Experts of a small language model.
Experts: 32 experts in each of 10 layers, 2 picks a token.
Below are experts of layer 5 (counted from 0) of a mixture-of-experts language model. Rows are named router (the router's row for the expert) and show model dimensions 0-191. Each number is 128 + 32 x the weight over its row's rms, rounded and kept within 0 to 255. Numbers have three digits each.
After each expert's rows: a language model's description of what the expert responds to; "mostly gets" lists some tokens that are sent to it at least half of the time. This comes from a sample of Wikipedia text that the model never trained on.

# expert 6
router:095089100117134170140123122183149078186158132144099148134137136117097129177073112113097123151062142102156225136046186094127126103129123145077173141124123146155158116173171143111099058083078066154095123119079119146163086162121167181104126181159156171114097106104175168122113128150125115119133082178131110122122164110111166120133079115111138063156131191140127093101167122114051143091093113111147144110203142182182134144119102100103150139059203121091107171093082155117119138155166148094100085052085153112103141169118138134117140135151110119046146092114152129120104165163141156146
It responds to: Subject pronouns and auxiliary or modal verbs starting a verb phrase, such as he, they, would, can, does.
mostly gets: " they", " would", " can", " He", " She", " will"

# expert 5
router:098136094136190146135093115198117128178172093149102150113133221115139112154114125139133188141096091092171147137125131177137136116191160097138116141170124039115159085176155150140054125138116131165121150153114069139165160160112133170113137118165106099090105149121168133139145120154143185153169086115122075116132164107140134093163108087113083085131094120136118166128167063132127088112137151111084115132122123051144128138145170181134135115163102143095175124139126074125079068116101133110129156051109093160119100085124162134045153129188055131124113137135103098178144166186105142145
It responds to: Prepositions such as to, on, of, in, at and sentence-initial On or At, plus track numbers and first pieces of words, often in discographies.
mostly gets: "On", "″W", " per", " To", " ch", "-c"

# expert 25
router:147096181114116122055131185103142135077132164123116126104121142098097132138109102121132152135089173133143081137119146116137137114097151107180061147077161150142176122104142079180163150078118095134117134129102152141116150094127135121117105120131112168159132043115141104114112138199150151128128154101132123177130144131097063180106150128151164163097152142149091093166154173156134138087107141130156134067158159107153162140164065103190134029119157113084168085098150121149088100091139145110108097121147121060138136143160113125187098144162190092150104145112147155200078078105170171163
It responds to: Clause connectors and auxiliaries such as that, which, who, had and has, plus table bars after numbers in score rows.
mostly gets: " that", " had", " which", " has", " who", " have"

# expert 11
router:128107177160137096135084094134107163146152132018127122158137179144095138142129111112133143094140084095139153136145110191090145106140163086138097109089120084156111156091167125141137136173155141075162078116167089126167144169125109112097102122154173119151122093101128179187191141093162141143132101205110070100150177152151170156187131102139111184084102107167122163193181148117081120152182125136105125116130132108139130079146131155109111122139114146140185098169143084180145106115170180187157125147163101111102109113139042110142151120127124138118170104164077160129095137183143118105
It responds to: Commas in dates, birthplaces and coordinates such as April 25, 1990 or Grosseto, Italy, plus year and number digits in infoboxes and tables.
mostly gets: ",\"", "°W", "°E", ",", "',", "′"

# expert 16
router:121103107161153141142133131144115162182104072120113112184072230128094105146124063164161147103184125095143107160144137165107070113126116170143078108101139164156110158140116112164150134118184110122171195137125140158118118091120171149130126075068106108134134107132144115109076135118150100179152103121146132174156068075088138125101123167121128177156141162172098077114123153115115153144174134134097151200069160059082092113117106163140080184128117138098074108120191141186096133090108074111133150146113196101167107158143112078154114129100129066175117150097110155163095104090121125117
It responds to: Column headers and field labels in tables, infoboxes and section headings, such as Year, Percent, League, Time zone, plus the percent sign.
mostly gets: "%", " Location", " %", " Total", "Personal", " Votes"

# expert 19
router:105230106112144170113168170165149171104158174102156082055172160076117140131079141177137123070127101117189159134152185083155142035105148094114091157103158178133112134124082096097173154135157083144172149144140084078141126100113096132088121086111108158123059135203137086159117108143084142134137152146138109087177151125109172159089130175139156185158148104114141150088125114126140106134135163125179189146185092129142183145098159170154092120153174148111132133103075094164172081163137113119074143142165155048119111114120113159100120103118149225142130106111144077151162140149132130167
It responds to: The word the, plus possessives and demonstratives such as its, their, his and these, usually after a preposition and before a noun.
mostly gets: " the", "The", " its", " their", " his", " The"

# expert 18
router:117187096125136107209150118114149177118112143086118100192127231136105127091130162150157129135176173123102072108129173093145091099097138140119104129082154088148181084162152142062120123115119087094174138123144137130152125129116089121089188118076146122134133161123166166200042144087145143142164134133085102127083074091081099160100165144103121116093120134127117090164091156149096131140157123063093193112092131096140141089081106126107076124141116126145075128120107084096129083135091142154081145110163067090153123088109073111135116132158168036138067140130119066124076131162060132129
It responds to: Articles, possessives and quantity words opening a noun phrase, such as a, his, their, several, more (than).
mostly gets: " his", " some", " more", " early", " their", " many"

# expert 17
router:096057168082133084078082116087062162133152091080091133113135193134138115117112140166151207140119135145105167135163132095114152180181082128168169132135170136140136119143089175136164116171119120091168096161103072095177102166150182127186141099118109138146165129124178085129173178132202139036202153122129055107101105173172148141109167157121095067102145127103078102107159141150087142148079146095124132127069144120152136096145069107198144127142119073145100086094140116104103113127088106178038175114171168067111159160088135123097167162145182150147102176118106170137073058134160092121
It responds to: Periods, commas, semicolons, and, or, but that end clauses or join items in running prose lists.
mostly gets: " and", "\".", " or", ".\"", " but", ",\""

# expert 14
router:158098049118142086149151121133105102102136103132115100159151063148117158126158144143103090130139107091098167128091120169173186169126140099142082129186166111147112157111121141104119089145064140115122097099145137049089150124145073097175162156153110116096096153104127136152148134162090167139127142098100149168102144119198132117132124163118117070092162078119197172097114125182131102164160133204090143114183103148146170105134089078104086153045130122134188133084108143137129166151109102104127135132158067164085130106125112125103198110102067102139071100097106130149118119145108157139
It responds to: Capital initials and later pieces of personal surnames, such as Leslie E., Mishlove, Blount, Jr, in name lists and prose.
mostly gets: " Jr", " J", "zz", " Y", "kel", ".D"

# expert 30
router:157101187193103145148163118078113075123102162186133172137193151080115137165133138090118097158129128081151108141169132062128145098182116141106169143188076193155092140091127160161123096106061140094125148067117100185178145141155072153115120144174177191130152099098068178160086167161185106177181123096194141137108129119143136188115076170065159047160121058105183147132150148094110130114086169132108133114097105136142151149132096155113065117156124126138140119089143080135119142126120150146122114104145147128114151112135142074131122194148113174116138144117149192145095121180157086071
It responds to: Single letters, initials and codes in tables and lists, such as racing entries 12-Neil, country codes NED, degree signs.
mostly gets: " d", " g", " v", " p", " b", "°"

# expert 8
router:104117163154147105186137160165136080116190096171065097129154059137161092171093156092068127115137118116136138069111106067144147096135129104146128178158080086107104143160126174128099150117026143142152098146191133151100162119170158144162086218124116185145184140129070153092084168091111167123153087167165178147064142098109165146147175148123167109157155164169121119114156162133182092134171109178113099134157132135166125082128145148135067187109141159176133110103117137134131155188100144093118122071060136173157142105146081177115114150132119133103149083120124131121086105155140152134
It responds to: Early pieces of Arabic, Indic or Thai names like Le, al, Gh, plus LaTeX braces, dollar signs and dashes in tables.
mostly gets: "{", " Le", " •;", "ร", " Gh", " AL"

# expert 15
router:135056186123117144155095135140158052172164135102121134162085125141079120138177069122118143159157139098136152118110188151162097154145108080190113146150096161157182173096109158165128114110165105056146135098117198082072073072133128126118110066075074103144180178127132106114069087110174134153086108097127140108166184169141110165132078106121105154167099162164102111166112043136155140116143170066075104132127122092127126148089098219130129140056074112144116098096146128138081126101146070152175191135099117134179139166175105129193145128117094095180108133106085134104158136126090095100
It responds to: Field labels, colons and pipe separators in infoboxes, taxoboxes, track lists and tables, such as Species, Born, Recorded.
mostly gets: " Species", " Website", " Genus", " Preceded", "|---|---|---|---|\n", "|---|---|---|\n"